config = dict(
    experts_per_token=8,
    routed_scale=1.0,
    balance_bias=False,
    norm_eps=1e-06,
)
Below are experts of layer 5 (counted from 0) of a mixture-of-experts language model. Rows are named up (a neuron's input weights, with its number) and show model dimensions 144-191. Each number is 128 + 24 x the weight over its row's rms, rounded and kept within 0 to 255. Numbers have three digits each.
Before each expert's rows: a language model's description of what the expert responds to; "gets" lists some tokens that make up at least twice as much of what it gets as of all text. This comes from a sample of Wikipedia text that the model never trained on. Tokens count by the router's weight.

# expert 12
It responds to: Words opening a following clause or phrase, especially when, for, on, "(", as in "2 May, when several thousand people".
gets: " for", " on", " when", " (", " where", " with"
up0:120115144100129092140165158164138180100148104125136100110143122091145152141131104112104139147124155121164119127092120172091125097095120114117089
up1:156120095099105099119104114153146145105122123135065138125112087144157146137133143112130146132140103093144115093141110145142133117128156130145068
up2:138081120148111122171122170132098148104110128094132113135094141142163120144095149173110116109135131126158129114107150112117114109102129155123087
up3:154121156111123123096087150118128154129116116165129117110109145156114141150129084136094115155157134134097136107132103101128143102157170144112141
up4:150147082117111162125127120143143119123153115154114097106087126112119151096162138157163079098083130093109137182091118166142124096099130119164077
up5:150125070114130109116113106137100133156130115096087168136147174091102114149173073135156120107138104144155115174124109166071140128122126158162124
up6:154136126114158141123148117173146147084134156133114183091148147108161111111124140143105144129136121132090126110129134111090141096142146152097127
up7:092125105114115177130134147125099150140140152134108132108161148113147138181104112112133118163085125121135095136103152100134133117131163105122131
up8:131163098145105146148094095141122139139150091089171124110111156129125126143147135111169163119157086133138108117125112145179142099101099120122136
up9:139112113107111137123136127160109131141153096151110120127146144149135118151113124132155130144153123097129127121110147138127157142100127133161124
up10:121144188096151137139099142167138089128129118132127129129124111122096139113092147094154128112123105154111147134185135133133120127134161094144119
up11:122139127170142134157158123119081140124116134099136113140116094126108102136130145141127171140164165147135106126104101124162146137176112152163108
up12:117145149117124105109132101144162078100133109133127124151116078151099127135104118120106114103147109115108099128140125124132092103128147140113158
up13:122098139093139104135096139168137134137110101149145115144142120116107107117156089098158158083135120105091173157141121153114101134118132134106146
up14:087133125136140120123145090132115180150096128079122101145072123138179131150154099096122152156152133143169108139135130097130140112095116127099118
up15:124128129076122153088150115100148127087133159120102116111122146150099107155157102134097161122126156137135111112114126152103179127096148117158137
up16:101098080124091111129105105139152126164164106137122175160136139119125144169156077123134130097096175066137075114137157176089111094126148124149139
up17:169158111098142122099099118163116135109125134108176147108138087150133105122132106140123119092092113128120090160124108167082083135138160112112156
up18:141112136092140128117128139137134103107154118137111159133134107131093163169114091142136118113153137110132145113153133132080190127087075146138127
up19:132092134135131166141105075164162108118144145163151128132138118108173151153136051093104122165120123127128135161154119117158132137157106126147098
up20:111135163138153144133138114098142114120091165101137152120085109174126096132115164137148110125156131113136088118152132121177162145148130130111098
up21:113097140136156142139128076147090107130139173140072124158081118138144128132145143113120104149162134133128121118144097105140112113114088135116096
up22:126166136114157134117119114145095128112102125130125150164095113132105109120102123155104140131093159122142123149154145152117141123140128055117159
up23:110097097139133122129104093142143106109126126127112125164178091106143108137130113056132147131123136093127108105182103098140165129106146108109104
up24:119135120112120118142089084118171126170113113129124126152130157127152150127130114128113131161104114164103133151104132129089106127171172137150143
up25:093101140126115169117164145137114164135145111123127118149150112102113127120162164098142120164149115157114144123124177155076117130131149112168169
up26:144135122103166147084143107140151139102159140115125109133067116151126137114130167105150088095200123145111129148129113131139149123134091108107082
up27:108119103129127107127142122119137112088101102083159131117143131120145126095135082168160135139152116120157141127117152153099162125135139186152143
up28:169162126110141104134154096109118147122124086129125143144172103136115157116123111097118143078142087120160142111125189181177102139141146165160129
up29:097133106113109164130167133110135141135144158156141146146120152126131127115125097127145136134102126097113121096123116126136125132165118117142127
up30:143129133163143108122117125115120126129135123148118126128161100143213143132133124125164118155138111149114172124164101159089097163164153113139105
up31:130105081121082139114120111172150153131123117070119114133151121131110130114146134116140148106160152093141107083128089120120169176118132108108139

# expert 35
It responds to: Sentence-subject pronouns he/she and single capital letters beginning proper names before verbs like was or had, e.g. C, K, L.
gets: " he", " L", " He", " C", " K", " B"
up0:115100103105096125168170111121105147122117137129139144170119147043126119124101173121140117104096149121123149156086092118115135151089081108139141
up1:139140114167127154159145075094128094124148119120171107144127109171110151143142143143160107082156125160126099145139152130142121131160141156096099
up2:086094108101104135167132112134142170135146120149163102121123099115135132128115147120121088116054133098126131182128132113103122177114098121110106
up3:104108143135131143121106120154156121131156198145098158142080102125135121137120141084119086175137132124150111115113166136151120156145118158134154
up4:071146134100121123118135141085140099147127104127102114137112057123094130163126139102197138168150107128100098135127159130129135100150162159137119
up5:147125113078138146099124133127187129150117143067122069115170123105146153159128150126104140148116126159127147089105152104112132152114148119149141
up6:143103113056100114170124075133177126145124153118149148135112095135184115125138098071136080123118141085134119120120113167136095099138113120175105
up7:125086146100110147150147115124150144164121157167111101130085104114134130113136139132134120107072087121125127109104121120141115123089114135150083
up8:107111123116205169162168156090153138103136092158148081158117076159143122128159107141126123151100131141100161111107128095137087157139142150100096
up9:125103088153128141132145173169164086162104173117113151112145111100157129158114156126117123127150107141111139152126132143115122114147167117071120
up10:121130173125102083140119153129161174150158127148084110151149148110102121113128127143152133146124110094140146080112123136123111113139119152135087
up11:137138155176144123126128115162174142138123134131140087148134119101156142165094111192133110107090155133109170137106100094126106138151136111128145
up12:118105133076151141139117097102106107157180132111158145073091174124100150114123117110098169144137108149124119145147103137148125162162126158122104
up13:151139120087120144143116132068118132137147108135124160125127156093108127119124146134131137143147110120084121118175117128141140149126160119099096
up14:103125111122104109121158156104140128138158159105071156139111117129100137146140138107133132135109162135137149112126095152129163101138166097162143
up15:133148173076140135128139147113103098075118134108118116138101124137116124137079141136164149159129098130082143150114146105158138152123105167114139
up16:170140122133114138176146120096096124122110155125121124151117162146111119120134137140143123107150087103177087083123147114129145098113105158164168
up17:104132100138135114138164176143152147131160109132087104125148146137146140130138148156117153158151156126142183139109137117139161078112162151122138
up18:147122142161195063118083149120131131162154103137135147130111151140136133113098156142112113138127133112133180147137161104119107143139145118118094
up19:122123124109118162168119101131132125158133084087147114104149101097094153111121131095109172151141111124142130144137135134103104146092104122123092
up20:101121123168149141137110133130151149129134118132137125176157086119153092112147129131101119175095162096116114131129136134130151138101140147100104
up21:131110122115095117127127132124170104123147123102157128138103141076138098128131139141084117127089086119110172148201166119131134144107145131150110
up22:130094144097096149116134147118125099125150148131129118143110099157091111135139109123136139116131149101167091085132115102163122072160151125150100
up23:148090109107113124158120116153143098113179162160125140103137099138157173139135140128133120127134175120125160180150114143117145148127119090109083
up24:102077100107136160133134108162111131110100112156110138128171087157165129143169117131155160112158095112133110159155155146179121142117133157121051
up25:124116114163137128164138148126133149157176148156153120117111129109122154129125174131177070101123157117158151142128115138133147154083135103119116
up26:087127117120112119171152129126180137128152123129114095105138137098082140095125124125101123117127118122154095138122158107096119153082097107128084
up27:128097133121137141099165099135126109116133135118143140172072140108140153133148113110130140110147128150126084146096152130177135166151107146113125
up28:123153146105139113140075163169139153106115093101124144101122128144132117150111113139139167117081150149143153132141128171128107155114138125144140
up29:164167110122145117160121111124117119138157118134099123126122146100127161117092113134113158160100148142173108141114101098151087151114133134107127
up30:101153100173167147158148121108148120146153104137124110066123091153116130109087190170131156124158162136130082117113132091134132120135117118114129
up31:105101106079116125156086108142121101096117140086134096142121119113135134117101152154138132120129177160128161134140097130073134159108134105148103

# expert 41
It responds to: Capital letters or syllables starting surnames after a first name (Or-tega, D'Ag-ostino), and digits or percentages in election and sports tables.
gets: " B", " D", " K", " C", " T", " L"
up0:120087110133140130115118138133130143119090160161170133122156102102132173139137168107145109132140153139084148138104096117141152068135130101143092
up1:145136179113164137115168113101155096128134101109146136110146089170157081115117109110149140143100091134101107136113143112165106092193141161128093
up2:114136075144137151148109173190124116132103113169119169113121140127087130108138103134153117127135119077125098124131148152121141111090102152176133
up3:125122100100078158166108115163130119117124119105124106182108098111141130110158122145101138137150133124125130103100103099096122140112167082137157
up4:128113077173175170119122135131113136137135120129100085160126116161079163173090131142117126138174103115139101124140097120105105101099129139123155
up5:104129117136173191132110109150163144128149147183152141138093072167115146120145114139172109103114147102125152133163135119140100133153152142140100
up6:130140136176151183120108149096134112120149132112151079159132124132091141148065135128110124149101139145081172172153148116135129124133121119155139
up7:121139136105129124147107119138131150160171156159151104106153129162096141182149115140093116138142145089100127139125131116141121110121108149128120
up8:147099110139159137120138162129119136109115141157124140146121119168091119133157161132130078127100123143108140153101121099135103161140099184130122
up9:133097175136171133091114109152111116109138116153108151137128133120091123105107118140156133094098142117124127106131117106114114127130151103163096
up10:114123167181117159106153124081136116092177152153119103159122073148164092120126121140116143158137147144146133102130166108157094122114139157106154
up11:109109095124118180134085100144167143146143170150115117128139093147177132136145133103135115141138109132094157132130116152132125175075136116149131
up12:111076132110185163117131122159174101153105140157119108121110128113145154128129104103147137138098095082129117112130145145131115167179131156113128
up13:107124132137151138170107147149140124145144138133120079140124102137109137120122107114100153131078129112114164098146052088137141101180118160145122
up14:130140121116103168118141113108134105149121174130121138149121122150085129125128115143117087129119138152096116131143125127104103104100127129168151
up15:126131168106109105104093134092132103159109152171117127099138101148104123143098094105105121114126147142094141158170122120139106144166149130131146
up16:095125171105172161169079131113119134126111114099182100148134115173087099144125084114151121146113182088133109175173161156143114133121105084124022
up17:093129171145147148147126093100172099118134188132141103133139091146097113101129116104129152127134129134121198118149145128162116139138122137146138
up18:066114155124146158099132111098156079133140119121115104137109049161136110146137088152137105141125146094166120121146124140158120148152115130121118
up19:121091125157093128132172130122125138113138134158117107124142102161118136141146113094138118158124150180102113129106119106109096113116093127089142
up20:131103132178118090097132151088113123144120112126183116110154112143133175175103063152115125163102124155145134137169151108106154121094160121137154
up21:132094124099164134118145127089148141102132136109135084166152092162139125182113132146128113171133149114117134160163140126129117109186138124140135
up22:120137150126171094128108118131135125131082131158117146166097135147150109131157097117104107135090152140136133130128141096091100121110126177143107
up23:115139124082087127160107117095132132113104179147116099135105116091116137098125127129157115141115072103106145125121169171155111161121129137162115
up24:122115139137088148106194098115127134102181181168113099131093099133133174129155165125144162109155127162152170113155108103152148141105126147164129
up25:081080147105140119091127102111108162106136097127130116159111153123130126120093174109119092147127088108113120172138102097140161130128110103098079
up26:069130100173173135131125146115142149103112113112079129177119113116113139127129175114115157131131099124084143113163089112100095149150129118143114
up27:123104151107171115108123128083088099125129112134113118137102150113117122128095120148135125115106118121171136152140137112136121134126109170148161
up28:125118164119131130126151072133118124134174153115147094132086077178142117128103114095132084156107121115116130144104121106155092120138134151110092
up29:131109128157129137127120095136108138123171167112114120169102119159108077115149131059154134126110177150124143107147122150141127151116102126118152
up30:113092056124148178146149176142124120129132167135109122153138136127114127130142130051154100114128120094158146070107146087119127179163124133164133
up31:104118153120127143147153130189161116105155173122124119154139106149145119137150168116117096128129102133134146099117073092144150092113132110134140

# expert 17
It responds to: Modal and ability verbs (will, must, can, able) and infinitive "to" after purpose phrases, plus score and time pieces in sports tables.
gets: " a", " to", " D", " would", "ing", " can"
up0:124162153157158115093140127142107089107140144128130093126122116128163106145137151157142134133105155144150117118118098089118156124125113125106100
up1:123114099137128109128105135107148134141142086109145133146095115154122107118122125088113118124148102134121123126144138145129137127117138113132121
up2:123130150105141124147104148154108085142155144066102165097130105106092155143152121103132178154156115160075127134130132106068099150166108102125146
up3:156097109114131148101093136144132130128130125129143129167171109166104141172134127178155104105071141141101096099182125139112129122122136148127129
up4:143151147165129101158100144139121140083142115129144120135130086155104072130084078109140118135107119137109127182126115106088163123150171136107157
up5:124137177092070125109145148154096151104161111121088125136124126154061141137106127151137148103122107094166178140122129154146144143205145098112096
up6:155140137131129148128159119126134104163147134134123131113085107120127122142144127113187133134112162127120118148141132105136131122124126113143149
up7:113139160125145098120108104117141176100122128128133146136140089088104110141096147117072133093144112117115139131148169130111119116126174130109147
up8:120149129146158103122128144188127137118137100123090129130135127121163160081145096138137140133084113125099117118145103092129137140129115110102108
up9:137181147116119094088130133105117088118124153111138138097149107122140122148117108121106133165114135141086145130144157139150140106145154163126165
up10:125118179147151101122139157127117124142133141129114164112138083098135118165110152133125121145168124128090107146148105074122152160155114159141120
up11:124106108136114142083145102099145123122103136174121125127129123106114127101142109149094044142108086108131144100118134117125096062078104130114187
up12:138101093116116137145126142150131120135118126120131144114107168123155102134103132183114172133121134134103147143119126110092132115129094103151109
up13:120102160130118172146155130126159124096137131098127117121197121117151104098121133132131174133166135150152134168174121140112117126130174116149132
up14:113144143117154096130132134098139142110141119125109146124108065117134118151111131157106106155153145180116134152162157129092153095149129104122130
up15:114091136099140132135207109137146141153109113156099101118123112121137163087155129148102148157113100140150169134129112119142143148161139145114131
up16:116136136156147160130120118164108175157117071099141168118114141080101133129127124130096136114150172137134144144120133127112120142140119112086103
up17:111122162158114132075178138158105166136126092120134144092159110077108164148110144083125139123151123110111123117145119146085103105144143092099089
up18:123126140140132123086085108141130143127119102160108084126150093137131126189115142119097125176131136121136126116155119135134119103122146087130073
up19:143142128131102128100124150167145123126109122150131126130120132142120126171150123117097130096103117110102143188157146156152151071144136127117106
up20:167118123145133137092112136106169156127101131156097150117119141119144164138130168163111147110163124106114104131171129127092129128110106151078097
up21:114147085133111145080103124142093134109116137136092123146139086126122137133121150098110113142078130087118139124129113122097158106141178108157125
up22:153138135148141135158101107108119103102127115136114141121077093141150177106134158140124070159079161161111133149179101140115146099087145138131149
up23:123084159100144131127105125132132131156111155170163103083120085094107111135177104145138144180127115119127149101119133121138103107133134156123111
up24:117140108129123102136090148141127119156146129149142102166098139171167151137081141136091134143076093126087147151152144129119159127165170081140139
up25:136140116114146143121094178146122126129158135111138106101098156149174137170137141143126140128114117113142130140165194137183152114164114174165134
up26:175123114147109173152096130139119098114147149147140127102112150141148093192141147135112127156117123096135102109136130142110116125115163108071127
up27:125114122105128162120129137101117128109160138103144140132150124176121113154144104109110150125161121137107125132156108132143115111157096166132163
up28:113117127140143144127137103158113090113124135087153116125128135117141137111115162141086127151153124135084168121088096149127120118083145163112132
up29:133119140101144123093175158124118180116120155145134119136115079132133138185118120142109156140091142185087142155145139110125140101122116089085167
up30:152134128103130137110139145126137126152130119136129120118106114112163142151144098153145142114150112128122115126159099112150141116131136147145155
up31:144143126147111162139149090150136119127153134111123193139145104114152137127149103162130147100101132135122103141115136092093149136115166124143156

# expert 15
It responds to: The preposition "on" before dates or objects, and have/has/had after a subject, e.g. died on 6 October, Björk had, members had.
gets: " on", " for", " had", " has", " ", " have"
up0:108156152101096097116137113155127150119147153142151145123139077078143107105145127133112100167103117138105084158197105122142117118127132176081129
up1:129083147117187127119131114100168129108109203145097134114123099125169088132103110173152147102095098144166115123105117102130138147142106152133082
up2:127118124126131073172111117100085109173113131091074144116153098138134157117143163136109119110148081125141098113117136136114107122106113142119127
up3:126140096122096123188154162178082098165125134104098075110146162127093173138089110112109117136157137110135116173148147133126142130121116120172140
up4:126108139164123149066144110154134121132138108130129119117142120103111143174129137152100127126131087117134152098165102145137106153177161126141050
up5:139144119130176117138105148152125129140120113122127128192088135119184163134125140152118140124073114158133169118119118130124146141142115134109102
up6:107162103157112145117140091154169139157139122081142155159106077139121149133136132133111144141149124121118135148091115170142136100170103142129128
up7:160123108127069130153159145137147121093154126125134141092189154165157131122107136133111108126094134084103076122116183101079114113112113136145129
up8:112137142081128149103127102151124125131136155157139124176133096122150090093219134138140103137106059118126093140169088100147118097150069118149111
up9:144105164174096118122128113096121121144121102116099118141126098069089124153133116151138124079117124154140142144127135117123139175137157092124064
up10:111122092109140178142121103082109097153178120126144138103145125126159153111130127138130153095131154090128105154126128149111201123108148153167150
up11:099155078139138157140102105122097106092173162132117124149128128162111128103165109079111106141161126126081100123142147094132131151144082129144116
up12:090105144119119107128135174144144126149100108152122136143157095061152177137149132143114116142143114160098110164149142120141143129137157136092116
up13:144088153142131146129121158144105160130157122141120137127123114140136167176163098103135137117058143090141091173111164101136125079159126116189073
up14:139104136123108104163138122117168125138106127151088155121117088182139141149155115154147090131098165079148164123153134139114094146177124159145104
up15:122127102145098149122109127115109112178143133129125089123159148151140166144143116109116090116157079101071107119129139137123109143158117124173099
up16:139126131141147104157150118123110141124080132128144096131155107138122149084125139117091129144154127118093091173140129164104120169153128115096109
up17:157137131130177111133109126114142087160122154107144138128129178150111130119116155110100117148106155103149117156133133142107091179091105151103121
up18:116143084103101138181116059165112108150119091130110100126106135109150173136113159151134150135132115161165084144089139137106109169109115133133120
up19:111136176112152139133128125124101090136171126143149147129085120171095129141070182121158126101130165140104140135106147140124112152092104143091107
up20:133108098119170141106152112110073144151144125140121095104116118073097156144144154073117127100103076139116142177106131149133089131139105122130166
up21:101129107112093100138137114156143121155145088124113085127145119103100143074144132098123138117154152120140137148128137136087113185173138135160173
up22:052105099115095144109129112151134148136146153099127149137122123109143122182166131125099169129116094103152153124155148168118102113127105126097094
up23:137149117114135114128096145132064092137139168119039137143124164127092153140114190087141142127100083123143104132144111148129158148153145153121133
up24:118097115143111142162072142134145149106197148089088083145111103105121149123132110116115111136141112130136091142119131090133127192118100138106108
up25:102132088187111174165124156102100128122146148172086129127141175166091138133129148105107136119159141092122127142152157128116124112098143153167102
up26:145146186133171134152095154124118086123151108111126118113096110134140117111108124125123097122154115126122139125096156148134141130103096130139150
up27:099144089129147107185143109138100088133122175128130113108106087080151133106132126137131129150141145113047111114153209148121181163152133143122083
up28:124098130158183108136114082127140121111129160106129097106122070137118100132094091160135095088118162134127094151097141154123117146139172149158078
up29:095129117157121115157123121107101172152146170104121114070091098142106104114100130111092154152142149093147138146119140146076152163123114109133117
up30:131096126109127154149087142149157121159098142163121124145117108077156079128123140134161152125169134137133124133148077120179143088128139128126148
up31:123119127141109127138134138178152120159158079141117166138145092164102155142109125121117117108134126091127112145177119130100180123146138120121163

# expert 11
It responds to: Prepositions such as of, for, by, to after nouns, and capitalized first words of quoted song or album titles, e.g. "Silent Spring".
gets: " for", " of", " on", "s", ".", " \"S"
up0:087142145168152118126148128129098082114180133141156140108138090132172146154103071084125132088109154151129140161140158131146109157139111098135113
up1:073080153104167130117136166121148096131169122200114116155118087157093130100111103138135118151126115131146155108123172137151106137128148109120079
up2:145106153167119164122129127080114110099128137139144122117201113116116134138113137142143159162178101129112121123112186107150134157127123095125130
up3:113175127098134130116188094176130114121126108094161097112138077135153107131146111118143082109124144131154093112103132143117119111099098103156128
up4:137162093135170129086108144124127134140147111103126119137143106143123103117113102158140152130131137149124123155152134132135122113104111105106096
up5:137155157160128103104142167159153140140122149143125120102124114159155102161113097128151124151136175119118115093133101141134184100167164127116107
up6:143136127130101092130108163120142126137131116077121131131088108149098120154101090132084141125145137103128118177126153142073148110145181156148095
up7:066097115156122122171116177176121180150150122114097136147079138087154129103138096147092120119139141177106133133134157090057141094125157129132176
up8:109141116092181103129092100126086090136134123109125141140122131121142130138113097145120092126125128153153148168126137108137134170156183085104114
up9:076125159129184130140127126138152147111119113177124153148138135126127089118104149124138085115102113128126191157163093095102123135102139149104089
up10:115093169097142107134136097116109130128129142094122094174121131079132147080132149099154175135147095134183139147116110125137152124110132135126121
up11:107149144091106160151142107124129106101090176147097104123097121134124129079114118126136090136106103131112147105090123134145105164156126123148090
up12:108139165101120128106163152087149165125111128102120178129157145119083115119125088103140114121122162089120100108141131161159149141109121139122113
up13:056135112171102112155117151147152144151109129161120128101108122113151136107121169131157094153162111138137118141102129093111107126113100085152093
up14:132093105144177115141108110145118154110072115159096096151146158115142109092165127141106136151113166122115123187145105117127104135158144137151103
up15:139150183154119137145104068133124126129113051119123134122147083117136122176114116127109119124099117097139083167139117126141136136122134113157147
up16:091148132112135155117108129135156147176122122131111122160141114121112171097144116127123118116107180118102118104111147122118182136123163084149126
up17:136141166093148114094094140117106131091112126143126098136121108125154098094149188107132091134136117086114156122137159167067098133107132179143160
up18:157105093146115121163127151165162143142096139153107149125153090103140099085147125148146160141096131106151128113154082148137124158101101152134141
up19:143084080129125137149145138143167108096130145139122184108123129155153164121087160114151121130128131124098143125122128140121117158110120104142120
up20:117099162119143149083104118124177097147153148157124156166134114116132130103155140138103087108084145086106093136101161140119124151087115110116099
up21:119129113150183141146102119133131167114101089150120132164147076125185102090120119121091076129109167103124120132117146154129114110085137089146095
up22:096148081117116121122127124094149116127142135148141130112162089138142139166164120062098118141125129108144089131120173091150144077102166121104133
up23:125134108166116203138137146192096129129128178146119129117125142123165094129155126142148041147113131096108141092141118112149099079152130133159115
up24:146116136161095153138116113113173122142139123140176126109131120169091120117126128156141161190134094099112126125107115124132105138160100090151126
up25:126127162116145129136164162134139092132129172123128118114143128143112133118138139161113115151138135164127133145109121070125106086139102114106123
up26:122156092154131127127219119148133133095122149141101147167079104142117172054145142141135094112109126108150083118144137111066137122120149112159087
up27:105147178168143139110130121081133105167109141112186132124163100129136125123094140142133154117086135145122089151120138143081129156119108095174132
up28:117125128150155115128121073142116139144121104111096105122128128115116093147129135108183122112129118107139124157141099143148101175161110089112085
up29:107139112120118144154152095155141168114091178186136102159131097110105125116150158133153141080104131099115167131105138092159108152120128153116088
up30:102114116139132154165147147170182153144115104161128149142135130152165125105126140116143125163129143132125158130113127115102106070115116133175112
up31:094108127116149151167127138158163139105138088135102096160116119126140136117100128109105123123136152092166126175156140152128089132123092105156127

# expert 27
It responds to: Modal verbs, "to" and "not" after be-verbs or subjects, such as would, could, may, was not, to work.
gets: " to", " not", " would", " that", " can", " at"
up0:113124150096109157136155146170104135163140103116100115133122110141156134134162164136104082166139123160079147125112103151120115143122119138148127
up1:055107098094111158156127143157126159086118127133121120111104157105180113147157100104128172156071135141105104141128095163135132117121127116141138
up2:063143148141071144128142113115166102153105188164168116130115089149113135106140097075146129135117124137110153149157110124144129119095175148096140
up3:153099114133152154112122102082132167152125116150105113142133100126135126127133116114108126130129137131063146195170125110110175098127178137131097
up4:096108066113129178133116115111132117080141146125095148098074086162096146137132095105160122150136134176126139155133189102105113127116154124153129
up5:125145118128115133128143146121142131139136142126093120161128113138096118140091119133113150136120108131120143087131143142122120127092127099122110
up6:125175090082147115121093134130096177147123118149136138130080147171149137129146109139130143071096143086138106149191177161138111095171106189138099
up7:086131166167112124133151151105166128149118111076131087125141088138112135095117111147119108147132134145167126118113105132150122122064111128094177
up8:134098149161144104164171124128130143145132105128116141120084120102154132132138105120134132125160145087088090131149153103117146118150152109133053
up9:124176105103144109120181130164136133137113109117112076116141146122095114117160170180073088159129129081132136096105092079133100124113184163098119
up10:117132148121156107128080138147110154180125150166092095125166140128145114110149113115123156152098093080182125165139112152110089088172116096115136
up11:066111144155113136148135127143107107114145106123117139110143119148158159103134148145112149151146091134120119133097138119119105112063102084152110
up12:123131118170131153139131150131089149142115108115086162152069115105146133137139143134129099107093112132136093130114151152143094152160128091126163
up13:132106111148116123104132080176152150148086122118098119114143138114145170182090126115124161153140107133106137093141115124142134109132100069122161
up14:114117149140123127103144108121110067141131149192075153103104128089141134119115096159086163181109132095117132170132125148152098096114115122119172
up15:114118126108147123079109111177129137168101154148125103160106103119124107093155117127138117171101171163138164138128101123125105142056137131131125
up16:102148104133146105131151176141142133097114126133132118130164089109107105126147105115107118175123126099131141141133127106179156095179169140125132
up17:103159142138122134112143146142078102146120159153107134134125118149148117150098152165098136124091172103134104123195155098111117121127161159114130
up18:147124122094155141160101159138150174117136175153135144096083130116142143136159094127108123113126138148125129141168089113094144139104132115157117
up19:095173123114098097188141132139112152117151169128101128132140141141150144114104148147127118136153119135122112120179159116145114114137120103157105
up20:068128106128130173109121130117121128103100151135129120151134093108124167132153079103158139106170128127118101124127135094125132146114101102102142
up21:071109150143100133153104129137133101122141154147109157126108114156102138133108154144138136125142153085122118162124129096125176137112122201175116
up22:105109112080140103142104137139147078135150163115116147162163126143109138139130131136088116099131078120098133136169116147123146132112083152106117
up23:152145143110093124138108144117120127121176156115122087129139102120151106092118103149113140108107099125119158134131128067171173127197141107107102
up24:124108116149135100160123126162135121133154170139103145087159120150131091117144132149167151118076179113143074130109146100078082080151147200167107
up25:133140081125099161128165130183110121092105128084081138105164114107113129119156117078122168128130102101143118110168088146098151114185142121119105
up26:092084131140170132098132161157087160122141134148100143132144091162154117117104130135105116150173068131131128104145160144097139087127136165075113
up27:144104123093144089095119128143145137196125119092122111173132117113179110100116139112120122122094097121047115124151091156128148152122105148102128
up28:144122122114100181149113154142120171121119130125146106170113105070156159148138143131124088125107149180159130096133164150106140123115134099136106
up29:122109144099120155135135136102116146166133190123116107126105116125147102104131173128154135114129133055120121131184161115121108074138145111117153
up30:116110141122162144121113144133097170137146111134106169099173096139115090131120069126162129097091108115151143115160152194145141069154157162155141
up31:139155119100151146130145125131139136140124130140147138094128115157118099131152062127097142131107072135146122120159136105112130103142151091153064